{"experts_per_token": 2, "moe_layers": [2, 3, 4, 5, 6, 7, 8, 9, 10, 11, 12, 13, 14, 15], "router_score": "softmax", "routed_scale": 1.41, "balance_bias": false, "router_z_loss": 0.001, "shared_expert_gate": true, "init_std_router": 0.00679, "lr_router": 0.00051, "grad_clip": 0.5, "seq_len": 512, "train_tokens": 794700000}
Below are experts of layer 12 (counted from 0) of a mixture-of-experts language model. Rows are named router (the router's row for the expert), gate (a neuron's input weights, with its number), up (a neuron's input weights, with its number) and show model dimensions 288-383. Each number is 500 + 50 x the weight over its row's rms, rounded and kept within 0 to 999. Numbers have three digits each.
Before each expert's rows: "mostly gets" lists some tokens that are sent to it at least half of the time. This comes from a sample of Wikipedia text that the model never trained on.

# expert 10
mostly gets: " JPL", " MPC", " Candidate", " Votes", " %", " —"
router:515557509502381578560519548486553464486518560463485508480417523450471491511583467550531477519500585384591455438518482439548456481454450507533493526596518428478557462541451478564595567556549474465512574506550483449467505510593489514474484486584507522398453463515535491452535442498534566435
gate0:594558527486461532564500460473500562557523518519479516504506438566531605432452514554508475426501479546500551494500548485477398438590522412553420551536518537501490447566499480496503535475517479493560568578582613488554403534519437673535585480556546504446460507570460396486498525515516477503
up0:444539508497484498444462520513492540538497511551541540493584590504434496524488463478417558559487477451492497452390514573433532599428544546410526441480476500494521578498474510428476426530517624537522457578486466565458568547447499357475497554512424477546479510578545539529471494486597520466
gate1:445529540448362515492555537469495375398540524461547510406478454486484621534493565503577504584494490594455554463506568496438548477541544465449597545529513504493537517470500527499540501510551394595497463441536500535569490439488461529505480526580586531433542525525516491490546521459478507509
up1:495497411465421438537534444554503500614490413475452514527481435467480575531525546519509484631610497466580599521447373520535525495465520459407377538485463455498453420574516509490567600528490591447500496537480552484469467519500524427537478549413554442544426532518567512452602589522459427497
gate2:546525490555544465478469497441452532466566486419507513544474595410524527450522525512602538512511530564426497562481535511416500565540485562508544548544464444563456504425469487577531609465503501535485512462459527485586501516472519458471462574386597441554511524525461405510521477560481549552
up2:450535487500619532504472532577449494470450466488540444467518464490556502493504483561514458527534563546445563491532464479458513463422461523523550504545485508530536507512527467522506530457679575491493470476425481462509516450514383549464530468442425588446511510524555426470491473544510508462
gate3:487500461379412417479596406535487537490483466466540496438523549487471487552487456503428471419514421610497486550448461517494629409479535534507521473497562536422497448503621479480502509514525542514438479625558458495478589563553436587527462424471555519529424448404569565536490533573511482436
up3:535532503426505416516550587492449604542630542561485386402512536436508586410597516542559483514582513513516452523521484455580593495514525563472387514499492477410564583526587528480598506481456532482509490482579414457458497479544521541564440511509530569506524547454431511515447467449618421520
gate4:475457567589610461493562457530430476528525473442483509507481614459498478460490428516556487556501481483462523447602518475443454542498517522443520481523597327407555420517562455527452622595507532467581454544460655505540514559551475671427511494490508539480403538606549523570513515468515611551
up4:537506491565547513469508466539429486500550447464430558513498597486501472509386512513528460505483400560468514465558482459500487509519533535519511464521531531487488560426476560558514479444515485496486449442524457492553526498483572571427414481463500497422511531484540522546522485462487510521

# expert 22
mostly gets: "ō", " MPC", " p", " ITA", "ichi", " Kit"
router:438571511449451464485510562510448500447482437427500588541453475453370448438549547568552526463527565454555455528422446497514460481413479433549482527515464443488478502527436442519520515543523501495519556457555538448601462589546553487513484435571557461444452494505551449443503495447556519568
gate0:472520438460442484450506508527516518481450635514532474542592573494491453479487460532525404547600517423503484521390424561500447367480464564508463549461499525531423480491445473532480506471457593589450498515450503491499505480468454488476490477470589431518491479582553486497509519504561468566
up0:543476473546491502545551553449582474542621426554514575499454525505492493506495480487500593496486434474439392508534472466585471498464519516454528481543520534519542495416518550480398459529502492576500530485588513404513410411651454470542502558586459518529498554512496503486507568492515541583
gate1:495486498519420472562479483519475509465546477576462547540476485564496483492442537466450513430552555505507452541475449507584508506453467420508506488488437536469538456503445460469519488481490540585473487537509457567464505536455483449441556500504530515459514525441442476490561557510472466556
up1:413492558401631429501524481495503521482555506502489492548502412477503518444507466494419469539511455396432463544427500507477481508497535441492437510512492444445512453435531502497400491466528538537467507375437496390559519436542497512395459378527584451445562599509496457485514463598493553511
gate2:557527476524463468504619478521561527490531544455463502500457577462471442417532492494415470471459431501451503532580461508502515512474524534470471599472560579535391521444477492519575457560540467505561477463508469505580453549514441498534546521511559466428509473471495465511485440449527563452
up2:549487395462537466556570477508500486611504467536481409505530548497532482518423494479471475516567536527471505537413501516423525539513516407515480491474522472528442541484604573511572495466490453517513538490478484506456511469489412502470567573578608493558520552454506487553497497501520482532
gate3:469412539550470569475491528467546507534498454545569491481574457388399369573555471529551593439560458375439589458485525531584492455485487476561505493512460551479531455474525430437553559469604468507532421389439506537624521545484518537505503471446468465430473532600502552514461511465491479560
up3:444508514504471462453563563524537454422441638434475426530495439580577569431456555423440510456423553530584426497524550440458480573514408586492533463659444568491503559466589533519504432530533474495556510574504451476420513389488505577557528528546495560400471560501481496505486484536486439442
gate4:568496451501500423569578554449468452450481515389517510492474520475430503514530521521490510525509550478540467515420473417539547471397432474389422511502605505508465486600429536512502571484526465539525520403479525451535401460392463611457564455480414475486464490537459408517545451534484584456
up4:550546504456460507486465493460603542507574457550511429507465546545538496589478512485475452458552473336427513470429449536434372463492485472475492379520535482520435517513426504546538488455599498444470584547531514442504594530476531483530587494516511492480558504517580536490457563476559494580

# expert 19
mostly gets: " His", " daughter", " her", " married", " his", " &"
router:525534527429439502504495492427498451520486578472484566513490434435572479595542505516529517503566537443562422485609467498544483495426538491480527435548447433459560453492492435566509579562509505413472585587506506428552435497588511458545590424456543527426463463436541416471627498473537573465
gate0:534486459432444534408516485482593606518494527542509474510497554484537438501650511471542457477508441422505438545548491396477560562435485444476475515459438520586495523468460451520492527547490452602618553550429493504528533550530498520526568528503545392459551456462355427543497445592491448503
up0:462398522491535478549413439539520451576479488547528568461487472491508507405586546427521445579494522495481571399507495518494517514518496529434583465527519519441549535477527478438423488490421604506508525503509477503442537509490486649501478463533547547545585543549548454378546521578423505515
gate1:451465453508533436517483514507518576525593603526457536535492429534503461420469546465534508530459497495535554476471436411451451636504464494462494480468470471480506460643506582489529507470585554439490513609493520339601493512567463533459534449484539525597449512534512515566468504500532594429
up1:444470458489536445501465469607448523537529557504516474490489454522496532451523532494511589464496569521577552464466432418504481507491474534532505598503471561463500461531453584466567577524504487406457495564460413367514483499513506484423543490485502591580481423543581494523437546488461511487
gate2:406574551415504460492489417449483502497431518548540498618472511507556503409446454440580451491489494492555577593471442482459570500344562539465456645450509506505483551558418435514446581603523552509511479485487577570419458493547477412513441576455468501502480439477529465493445468461465592522
up2:495387492524480492511580617548536418517531547523539488483465583442409488539535536568507471503514469540484460470444469490501446417578461508454457428555446459457504454468506481500604508469530459415517459463536441467519556497526525440483464464443569562461462516547436528513513452480525501458
gate3:615500525367441535498437538460464509539548526650589557497513548511542449569467504527543549513569514513540387422461461569533507489467533615498466414402424591539396516546525508499526449439494458511480505526416433457484463504525496526503474522438612434527516488418530499505506536553537515645
up3:469498516516457443633410486520449527526536489508462474457464517503516428549476459543497449516528446454552437488518524501527491599516525501493436399470453459577559489455528485501497463369548516578496409506455532475530441594515578486508456465505474473457489545541462544367450477473564526442
gate4:446574478516501639431537432462561552555513533589412545519456501440480530489475483435456555584527627408418514592430475504430466574460553560422454452518533382480596626523493476442382495446511474528557503522511501496517485513549508541477515423423460511494534470511497496509463386548540513437
up4:463598479563537646426507529506512471437551504555531563578520564481494570493377390531507531511534472457533482598471445591487555584522563588409508492470510565569508595451534445514477479503487529579511509591454470511474505597482479557458539574496472491527433447495481504567455521563525497478

# expert 1
mostly gets: " this", " many", " one", " each", " any", " these"
router:512501488410457478492467535462496466497396519451505482500524498432503503477417474438546540491570514500626424523429461451577433437409533476430552480501533443421512517569424446494529557524501505419476621449545482438542443485559479481512438440491486481442521525570563457514612541442604583455
gate0:570468489483448489490542493528510497435539543536467498503476527594481498525525506570553444539499510434575660496522528526505530598520487425387524518465568589520516509479414470580502437506574589526541568518488547537501431466445503419491462486499534476478461476522545404533617461489557468493
up0:529482488540536521485498355516563458583473483467494550473580428432478429405513462487533533463529523406502403495459426607466582567467462514529466402480402515425544580512610448394484513552465478454485507511609583544509551585480466420485568584461467481464412575530468490530539456553526474510
gate1:462539514532497467577499458555507490606509473516451444483538579538509471510550589510489532494509423579557472591447541464522389473497562399516510431489493500595505502531516481623508535539380521507553550470513452555478557510494463451552498504563512455467530503543471498592447555493361454487
up1:503524512493424525459449506511553495511427420483519511471457473415574475498493543435428535529527529501513536524528446455494547508450457528408546524478571495571449496389526508459522451499410521447519451441515483485517477420613498491544638470513490544523418621503494476500513471401489449578
gate2:525559455453500474529537598543522553492483571448683516452669454488407500487483532507474509561535427459522465481525534495569447444502525511490414528634473459462503575561504427562596468510468524473404548500557509574519495430480454416515433413453628496560501553541508481441599517465441522462
up2:508483434470455373499540438550438504516485531414507461465481518502384509458492430492536594509365486536428512439500475442480476636486476509556477494470573498497530575471589523451429629428502436372436478449489522453521407354447565501480546415467531491562405475440505456517424529487389528528
gate3:508458509464567505539472510510550482495424494508532535549516502447590569465537574519489527503549445562541482529479649538488572496456505493584463548452481502611527448492539409393552461456486476498462443435485402510596451517544566590469452506497508514428436422513572553412478532600565483613
up3:503429453553435436489498448501452523419549452495582531552508517458533409500475488515524489435475505529635499491403577514512475497535580495471496485512556459442564572504528576518417391542576480485481549372447510493513407436544525411529460507505477527567502488513542541471419423551501471530
gate4:538411455522481492555548445492510480543483452556445427473504490587526580639551421499570479464533421373477512445451570434426423563465476444587566498511534456508481513509545479504553516529504512498462487522557538507463469512504525452516580432555428496406416576469540438549541460488491532504
up4:460519470497494533429450495515537416502563464492439512572539586578532435533526484601497549556562506522390485500522543576463461465525539537492440520572406486489478383519487577500403550488584543416496531444512515580496562490427459464652532416462526559467449431458518418526500520529523545536

# expert 4
mostly gets: " K", " B", " k", " T", " Ak", " C"
router:520563555436431595649472556490617467433415548489499524473381473419471457500600386441550496402520535473520435471500514412512377481423450495488549454533489452508482510531479429579531550549563507443447574537526524432524471435560497449370531407544466521455497485418529419467567444440527537498
gate0:413418561423521549569463520544469499472572496501416446518517535523500567523524522575500508440495512512430583519453550477498486463517554431523474550483400475516611457459446423531526414491493471500443520505519474506491486536498583578509552485473522522401580411492569516496523447488576524452
up0:543454574569499519544447476529514479448522400511513537617519529559481617454490508604515480391490497449477449450533527471466462560482531553365548499567507537477483470495512557492557489564463474452433582455496567541504490491430450485460522396498596504550479467520531504578531500485509601537
gate1:467495481520458517498584494425578531475452479475507378565437524470502535538496437479523493496395504467596559533461535500419518444501505563516553500493558365523481371500533518479457564571548458347481463500455529477500436485541478581385610577507476485407460503549441469519594568542382382508
up1:444514533607493544495413464442483463549511445496564417500441515478434515526471506448521526514416507448565505526550529500556420573587464417447607532572471528491532471530529500526450449448485520428395545499482497546488531509437493516445561501478507459467506454500472482463549523520521473528
gate2:512517424486517604505573523536586493573492535421489538478584423526485565523452486562421504552525470532512459467540483511473503515411466582539557502475504495397395552526504467523508442563470476533427420494570503452468437498585472457434481574568601525451522467469458456530485517510465519452
up2:536502557450452462540437576564454556470471459493449431462508591550471603428589518523490482474519436448474517548438436418506572486494496549572496507577473533480484453523488523504508521515523596498549551449505584431505494497434478532474539467491356499576521530520515566368522453487527497532
gate3:544479477415470482488449439521461418621518479528583555470482552503470465420553476471483493482402511477485539500566544525437561574421480505470517472504525522522539575514561472435476543479473454526437515482507572405451532532473503513472469465560513454524451421455618561476452489474489483553
up3:527478438530494525471562548512451509596518573470546523481538483426412525466512522375457504541442578530441477461525507523460524475490504525494559516500531522458443522446452499408492534426443498512457590500384442506481444505474531490451514495561430555441439405520549467467512497443481497446
gate4:433482449573523502476491515540460445611373381497487477495439513526514456556487445539498560462478542484502509462516477518575470510499525449527434491443464521508451469588371525482514504609493502495461467408532534576573600478524545538580491526507516579511429531560459479469463436471449424450
up4:522471554456521531427478567512550443386519485472498513555540500477470452410479462480510482444590405487517499497472564482530459484500505595522484503441455423494519515399396462513444566490516493492562486546550543594517537527439544429583539493587482489465529494514530540504519531468502536492

# expert 23
mostly gets: " worked", " attended", " Battalion", " Regiment", " joined", " guitar"
router:552559479411435642464411528436526484481456496526511533534420549421519556564569506531572531633452512478573418451465497433493503474443635506481464527512408441498513440490463411521507532518509440444500571440531506463543458479551447495471526439518500493401509495480528475462482523491549569492
gate0:501497559470553557498547561510546456513459550569541395520582568448518457510497439520490541473533542520568546515541454525478547567472576518498411485471541490512434490507440466569508487469585588527468459563445605579514460461444396466428458563492536459482526469502541539421428497451491509608
up0:522532430480520520523540457470503458499550520496523527457493539513506433562565458459508597437490493534519451412432481562516523372514523541501552474550508461493496539446569467447598542530483569463547488563421474495485496439406421549521461498400590484458418564548452515419537575565509454541
gate1:533497481491443469478479620577570453456506503535458463505455555415532517509487527486510499510475360560556449394472399582428451465547550538443466470576456430524462509459542475548564480535464505487485552518497441555467514477523490487448464513554451481481512424407446477470476424517499495487
up1:529514525518466493507452572481484450465450431523504474528523425522604540544527505486452574489504474569550418448566415533455464538503489466552483573465501549438495425428554476489392526485562442475484518522525468474518529519437487440545459540523502481412494490547537481463533481491449569620
gate2:485454484423465488494523536457388462549601469429554464423444538487515498448566425424634507540447467539482493567407456578496441519422522430445518495518546443542454491527520484477499500522480582503551402471594422508477508569504497514486500436508473460504438443316459521485640519509440555474
up2:415448484518541501478525510495467497576429497531527487519476558470427531504463558445485559460507476624552503508475491503463566528499512505483516503512452545463468466471481454560475553472525546564487414560528590539502513538453560410519595415445430598434491492516352438540469558565473499518
gate3:484607437460413536500422456579545507506479475526494552474345482446639389546590454558496635493523470516508536524490461459516498406519505478415576405541360426414541523472487503467424505395498539391516498484421485505430521569532421595464487536491506570479394563468462505503506549614460540519
up3:560590444531511508478509483549485534482539551481509467533508606424520503420491511424527534471528497490474521444475500550534502521571463461533512455559443530498446533461559531500460564506452427405433489506442400464649520538520487598443488500549471532579449452529472501467519483523510496558
gate4:518634499546512490397590527476411445581485462566502446453537497473516448541600532469517488478489520422581562465502471485574472400338551586482526558503367380446423531490461490518564396598478478465504478492405520590493435492498458495547508584535475457507527480508545438463542621467516464470
up4:524486556456453471402476497590483515507467608477521490505559557547555495511475381596495564532507519648407644478577494467541523425449433606417555414425446566409517488570524493527539544573488515591439478467462492479573518490444510447467530479432501404438432510496496497504495488501505524491

# expert 21
mostly gets: " care", " love", " you", " political", " food", " Labour"
router:463542523487460611469458532475474431505470588461443473514487477408436534554511442480494547495481482439544429484401494463539491527424492510467500444558452414567413540479516487535502539543564473447487564596535519451587474452526459524477517443502525427452491520519547477495529542469538523447
gate0:515481453542452591463430558546565493505508501497423565487442554471520472568557478543398504494529545542454524462467514520539487443491504469561490473454480492492447385441484518484509435518535542516428419546502488497458566555445532507350434461541450498477575598548446498483428477588503578407
up0:480519590393517524439530508403580404446538480558493424431466556520552580567609528506526555452582459427569437502478478424611441513437554491504475521476453484500557578523499449494533436474486497494505456447401531494372565524570514597482513473446413475520438482466514455500484548502409517509
gate1:556522502426441595434444518420532502518468514457496515480536483469469514566476606469524411345406466503554534506419496487470470449492473515545485462457465423387473475508539518547460511578533479499512589492450524490463571564442540582516526420446402528550487495491542502551715535560511421495
up1:434503573589579562515599413473488498427386570485547555590514590521433506490563439491437538488499444538423583607515529458492493459486530481417499541565534565603513498523496575426516525520507554454453539560460509522533428465500532455560573425419573442425525490465486502561492427527387470503
gate2:487470456453425477556431622545602496495454494452471542510497537521454508505511471460567499489481474506475468646595491461518406484464523432414494558527463556541453506552504511483550460511446513536502606540472480492458552465439476422512545562573568401441512516426521425475562608520512486508
up2:519618469449460428539416503594597516467494574450460546493481569526536509559537461487499587468533542491449556571533498479471501503426456525548476588484481456521433497513493393552594527530439544448496539451572477510464555529504523423501467476577491464473553516540530489603559512511499523476
gate3:435476550377571504574527469612485513511466507464462451484477440556452448493524541437554524453430478510472529528548568466552483463540528509545409555508495532553464572549468473521553517495559431463486560487502566497509437458557439481514504489457586493534535479617630519405568492467574502518
up3:568499546486558459490534480445521528517572464524513549449545522576492530444541625493560599494492469360482537489534439600503521507513478547483403532496442570441571593504494449535510450559473512491506509568435503447513487422499407468503517444557504510431399419581490512557476513587569473482
gate4:496487550490470529457468556512515526594515466556402406564472452409532498370493449427480493616541517373475551578581487491521525523488443558505498543493527517489516524544495488517462528549462540482490478499555579474484427598420579559541510573560498507495482536543487461473494495444430462535
up4:594515496445526504461475494393525574521560497553546527505579494520600501529566382495485551543505494487541537498468403517433474529541513595541481490405533497517459384436482480594514572595466520508498589535404553385450366527539510512529515520553566463484486500365474508521503394440492490522

# expert 7
mostly gets: " stated", "iscus", "cin", " wrote", " claimed", " create"
router:492549534424424540454539559448468465474483518520540487430483561447522488484435536496554532532514561468571443457543474461555448454444441448520518459535504473516560402496430437507554544529454412422440590506577471404556462435555486479601524461498550499427480475513573506367515489398579511447
gate0:548535515526503491536569482489484516449522491515433514532497475445396398457497520473513512469460557604489485429431499484489540455454470473566443417582480527479443525501521437567470435427490485505412439330575644512489477421504434543463511462464476539464439451474514512478500478488462456470
up0:507495519480438476452466535421487478416482564441480509485574545529509475447464495500466529372469490586504470552558483533515562505482501466445490467558485584447477466532487541478519395449496576457422498362565542596554546515490498514464510533534516462490474474584502452454449474443471441518
gate1:536515482472516500483464554484542446557550449595482526441554586503488531567539475440473540405511671474422442484425545463481532539469485530537483428552567576494471484461468420496487515490490554491384470541536537472450515468537530534508490434542489546440455564498514626484535547439550512476
up1:508485536505408508453551489443629437447525563527562461515461567552525441457490422533512513530421398530509500461567549592523501474510433568570445528527611574460554532402512543535486486438490576518560530447514628588442563489500531587526478508499557573479493551494612535535515548465532548504
gate2:479520474467449382513510552504458446499509585483424508547473573568493506518501467540531558497502541481408538555529456445430523525468608492480449510526433476515472537500502481473451525517477458508467568472586592515518437447525435562548437498500517590455513432541468499534464485370505594503
up2:522442503529386574484496505567521498577487509490542414383444467478491529484460471468438455517474385535634491481468538505384461465549467511469520401532468413447553474522462549595594320542504455514492529421496526364577555577585474447390466557556476489546584551477465521514494547512505467489
gate3:505505480519453511427557519530481532470470518478507497584578452525501546607607568625453454555479459454526446446514447429509544496386510428453532454447404481433553453536536507495602539435541422511475597471557493470495436587440499481471494460481499557515578505527514500522535527531540457438
up3:469570520461472478510430556518468497500488487560512453483406514527443477447413499482553491529536428642441524450531453516508413452463482468417414549573564502509443478474496558483429391540460557434545549520572525577521539496529537499562511530433536459497484478483399510467501508458482491511
gate4:580541486594502520564458609559453475504435489517546569445478538585540446513555526444478459458423529492531487552597508563496489515492478470463456508507501526567635540557504498562491569467536386409493468522493513543471509511454523413499462518593503587520450503514520584473522462497518506419
up4:358507579511532496544491592505502464491532537547498540431501387507505436458511492556493491609470504581451524515505526501540520471528626528349582488415449436581490486457512473625558455513465507525486468529495523539348461509430331524507375488499442561467560430580468426519428546570442423475

# expert 0
mostly gets: " ENG", "'\n\n", " RAF", "-finals", " vs", "'\n"
router:521561508430425552471501545511450404455454499464510511505510542457484406508482512520546519506446533477575426517509490408489472427429556477423502471539450435434531460562462434502489547559535393449530580552517536435575468562564469439540519481549494466446560505489441506451528542493571563470
gate0:540494542482494488538520412584502477510502431446495490504460457459514488530516547470473510441513507556444501491512527509535443459591454466467555462563486543478431493492526490547509488530528411486537548480394401414566508520513532460473475477582457504495492571540486525538450443467499429482
up0:407432468489528495549502511473534526527419452578478517526525458545450558477542497525550546510507537439577579516502499507528537561493516445484449543435439525516534498469540526441533526544478575533512428401519468475444579508521380436383534540556483586614451521475478424518517473543473536575
gate1:502451471478472502450407517447479524424490537555575543591484494474486477468477376572516463498474429436418476551512536412457532525488461430533482523460543482427515474469457395539508633520538424528533444446528516399439490583511522465444519588420460477592495416437516463495469567486450502551
up1:546538649486514538537605633421468564566466506507579569416503524508506432415536447395417584553472507488438447476523512593514526516536499487458491471499482543565576514516609528480568517539538491498491579404525525419543485473522542488572495537538509490462455483562515547393464484436449518459
gate2:454505524537329476536506428468559544545416514468431546577471461547474452509524534492556544508489558532526500509510472485498470497528535513446557452424519403538519455571400484543460432378527564488530496518610504592450518486438555508583474495523470498477600424466457548475478497462584571551
up2:468551461480558535521455458549565471596418492479486548456542552538523539466509362559480590553455519564446505459484514562446463568490482526494485535506438533623524536534577441417504490577489483485537498503543528568555398518491528564501557530475558536542514530506531452489398460506475624502
gate3:472443529487451475492521578520517449500474509451465582496432528529524471568463436479503526507517468531480481512555454529591451445467568466378482479510442457564519495541486563510589435525532368586547545513512446515538521440528519451471495512583547488474374400458508542536537504480495450476
up3:491494508519478484463567517509444536523459581471484615528528467482588564466516462479463540429552468381547497517428527510555474449504531515557480509603563515438568569506448426447533474457569496508449458498477497359434470514460404641428541501581439603486568531536547432546487460461421469469
gate4:515570516437440595383503463526456437582444449509509557541473466545608442496525523429474488533434497544575453471493440516445523460465469509464451500509430369402576522503497528536515476590471507543471451569436547585474514428536523619552518548449516565434497419444451544415456462441458517498
up4:554513481477435522472477541480528564499490584479442516419485557521499448409495452492506522557482496581584593530513520441420515511480533517480439473449427486475561511437511412435466515504501553560510455518471594502505522431605466507522497445488579511482413545589538494571491430422448480404

# expert 18
mostly gets: " was", " is", " has", " had", " been", " are"
router:506581529499433438479532558431565442507416480486509505552406547413530499570536498556539448513520545446584497467467475475572493518409510484533472478578408459508600506520476451521583565557493467416476576485525514477564443567544487492512516469500537475436498502444528507395524477474552580396
gate0:459437457475481642541487606569477429440622589413541475478573500453497513466442465550395421507481534472521512461493482515469461449495581483425449544500625587565473544554543530474502540561493526462441501522579511516574492528446447495468456501488462476563466521487550454540539566499430466443
up0:566511455536463484578401498505553410517502446482532502557421529448536517557456464509541504580435521558532428383569453517523456567469608479503420468513547450517419447482569519434521535551470535470430460486441464500453459529557531523490440438485513547576478552497600483567470490516440503485
gate1:487474484531495529425484511542469362563582453464455513550457536480529483472454443512499561431433464419433529491513504438464420477586427480587495537515435450594423385404488474567550579468501532457439412494508457412513472554504416479438457531412447479525491418378476412490557477546446480437
up1:539486520515568458495582528572511500481382474485520530519472541554435495520499505650517514431442505490456498418624538469464456471457467527535453363439489536529428506411518526571462483403531552446438532461436514547530452425487479441588571536503618499624530474519565500518517545565441515506
gate2:523492483563508435483548493505456566538547389531495430466455516471516495433522595479529422561464579538457542528465447446530506422551523582568554477512479517509468550508484512543519543499613487508564578575551459564422481444328485560571468480519460490512462487465441489535497493548549514433
up2:519557529500485504553524427460478505520467487521456535490499507539483541553495533539469453478437390507516484439428533456542514490449506522455551486472453552446385494486516587500552438562609578391480506495456472389497418452531516485504508497523500489463490512495546521526411489557459553408
gate3:467449521487446445381450396460549517466493439628500553573583491537503554606600471494439508461395512525540495446579591528523412509522496535491456523553498549500441583482458520433563556542581502571561473463549501488525568527425510521549469504496355425579564506546484526481484519572542621523
up3:545638564414532542449460491535479515500601473484497514541509479467493501507491406559469551566576504526532484529499520651501516412468571493530422520416499496588544443506568491514556488591519543505464431477596544393561546563503566483438505517506419579441529516483505599521388501529500610456
gate4:542462463550410493512427532468432477483505569494522512522483515499524476583485470481524404490507593467510491570481524502579467485479470580519438515544454507601481504512520456492577582400457471458484528507507519387482602571515541535461478505488494535491567489489454480493504449531468401496
up4:478516474542568484543547498360466504603475473488516515500483658489487593517426511499595507548457475546460527551454538486477472532481468546554564600473443430527539514418587541518405586423558549672630542549502562510416494480523484445443488503505501464479494475520473506498496536509515488510

# expert 17
mostly gets: " JPL", "idae", " professor", " arrested", "iscus", " cells"
router:390537553473441556480565546479552453497517548457486465503529553423551469499458478504553588501496540461578443470472474447515510430438535560463487451486442453492458471506457443424471514539588445480496558576559481423499463513539500522482508463462462452435589542524440544458539510467571537532
gate0:423498479545497485565506511418452454481463559446445522625594516481579539499465453432527516509515544501464547416566507471512473602425489485566535500492477494451501520372532519518480493516500486512533460437472544431559409496495512481449546467459522491505550500517502526500588443393447522520
up0:558512464477533557464504435470534432481564406524569478430499461544426420509515530508425554558560428507601477587503579556370447531529387486490479488458519624486417495633504419400581522503560528443508565560607386464499457498437363435542555524460501470538444484473596583453533529503471479461
gate1:419485444416546472449482429527588483505489440480445479436479503516442499457520569513479436510486525541572443516527482501609488484638438482571504456522497482460514530517529418409565384508480495450445554445534482551482468499551593484541422547458539529526504482438455454523519475457559565509
up1:502539545538536515475560558528472442467460539562520579434509414453495495480480536601535666458462501461408527618533518490497459455488507579523456578472459447573585492536464551528468535549411520600493478579503412461563436420452510545446521422568443634536499525434476465438597417578529421438
gate2:502489459461487545482557594551662490395415435488482498509519582457496495511499489473455558581395517562472472550429441478618543452532500563468511507436476522470540463440459507505549521591439532589508512540508488580431518536508588513514552619487546503515440558513510481509472457492422455504
up2:457534510470512485559525495431460531606551495517479525414443534520426508512454532478568460450564453535478473502580567515488466508474424454529479495568496497497529538595485494476615450419454489506428471514526540541555488457622478485432563525469470555516457476499464544432584498446503471485
gate3:567508532532535544489419510449518531502485538481461447495491554407477472478559461584588578516490592512527523432455478373508489470504498546446555516541490435561470488473460432489496515595567557500600477546532488520471498489562515506458453527452528533460507531511600441484449552408421515458
up3:444517535523466346459489502464456506547496509469534434492482541504478403388595505401572596525488474567347554535501486486524514541542434497469508532528543512535543494389458561529397500423561456452458436477494503473357496507431486490593540527440538446507495496501508498447477548488605473583
gate4:346475550474455515406581505512482472497431472543506513499517400482505469495500508489406480552494514453474440559485519496490507507469510533497385502497500467481493513526492473470526502548615380641473521534573457564496500434538459517585623468450479409472467472580497492464480539518507518483
up4:488475476566448511521487429397516578471536536521483417495455518571489555481526409513543427552458500500406553484425518455439503586528418477539438608570587518395542583438471530391570532524605469522470563552530491496522441488580530510545593460480434406454476471523551435482523504472501538495

# expert 2
mostly gets: " •", "Personal", "Scientific", " Website", "==", " Cup"
router:510557507425494472507525535418540516482477514524438562518501562439446506515505464489541469502457511435574426482476493453532423448434536614492511507590546378462536516571469473609484505531538465479456543534542553465541524515595459460465510431483550471468515498428601513497495552452543596470
gate0:452550611414449483479532497567552484483548411475551514561538584476484573465580538491471446525557566488556458553534550438458522524473378595464535512468528507480500474494426434514422558469503512464554524493570475472489540455550540410458516463513505505587527481499541562530502456534548524561
up0:481494493436448500478520414472514532545493587405445488524447518503568488495509479527458524499442523517436547480429420455494521567523443537527545419499544434546504471458472549495561514490532530557518554609432421541489516487469534441508438489450500528568439523513496553446625458506484550501
gate1:569505536535533500522532486443463500491544378461434539501481432507463442503477476583314511545425434526507480497522399529510532567508501512421497496565450497411481582602447522445511531490549473537487510459525529581481562548434483457497417506457542419488424451545446484430507522506548552564
up1:433489499475573541523461520557482480423489543514493422481478465501456533477391437476575463492494500544547460435473445536448468492469566432449459508518482455512548460539468472462454486455396481542492505459438442428559532462566547483477504559507525388476543558452579593434501447558551571489
gate2:449478521433455595559548440356483522458477545564639539497567395526540499506490588430447454575491492480457400468468486521534475485451525535465386557408565469471531463553530484462501522510486591476591495574518503506509568441530612554543438515538429520403492552516594414466435529503425466494
up2:497574472485458522569635601430539390523483457470442465445506545582527502514405487509451451524511544503535582476504560449473482564557579541439493448519435524527530516464492490550458611520487475445457522561573541500438528532579484482433493497509443614500528472520486547497576450576523534461
gate3:413501541467450484501500490473504428497545490521392486462484515537500495513528563523540513471428593419529507474433564481560451524512629496584556548537442460543464443493509522510487455502509538500480428534496533451413421497577432469436534510461526458413528466478510563445567468513599512588
up3:462498507486535507430464477452454591481444471473513531608488506557426599516491499587532512528487609446538537473423542454506530602563478503504578520490499433487443419517599525529406418589521540492434479491479480454528514474533509525452496481504475529513525507462575386427490506493510496501
gate4:576619442575515443480509529459409521466523476555581538499429519563479436468537508557340573402494496458440414550567588528536436438555521521513484562510564459517542560564489429485486521571475460421439378528544502376473520502511491481452515420472400576449456553505552579490491438478454477468
up4:495444427590479461548514449514555633444521493454458459580429524450519562543479421503479520516497460575507541575430486491539490472538525511416510485466460507549451475413509535458512548437413488496513508417532417510364522577531481564536479523387497447539476499442522416477453537517548541484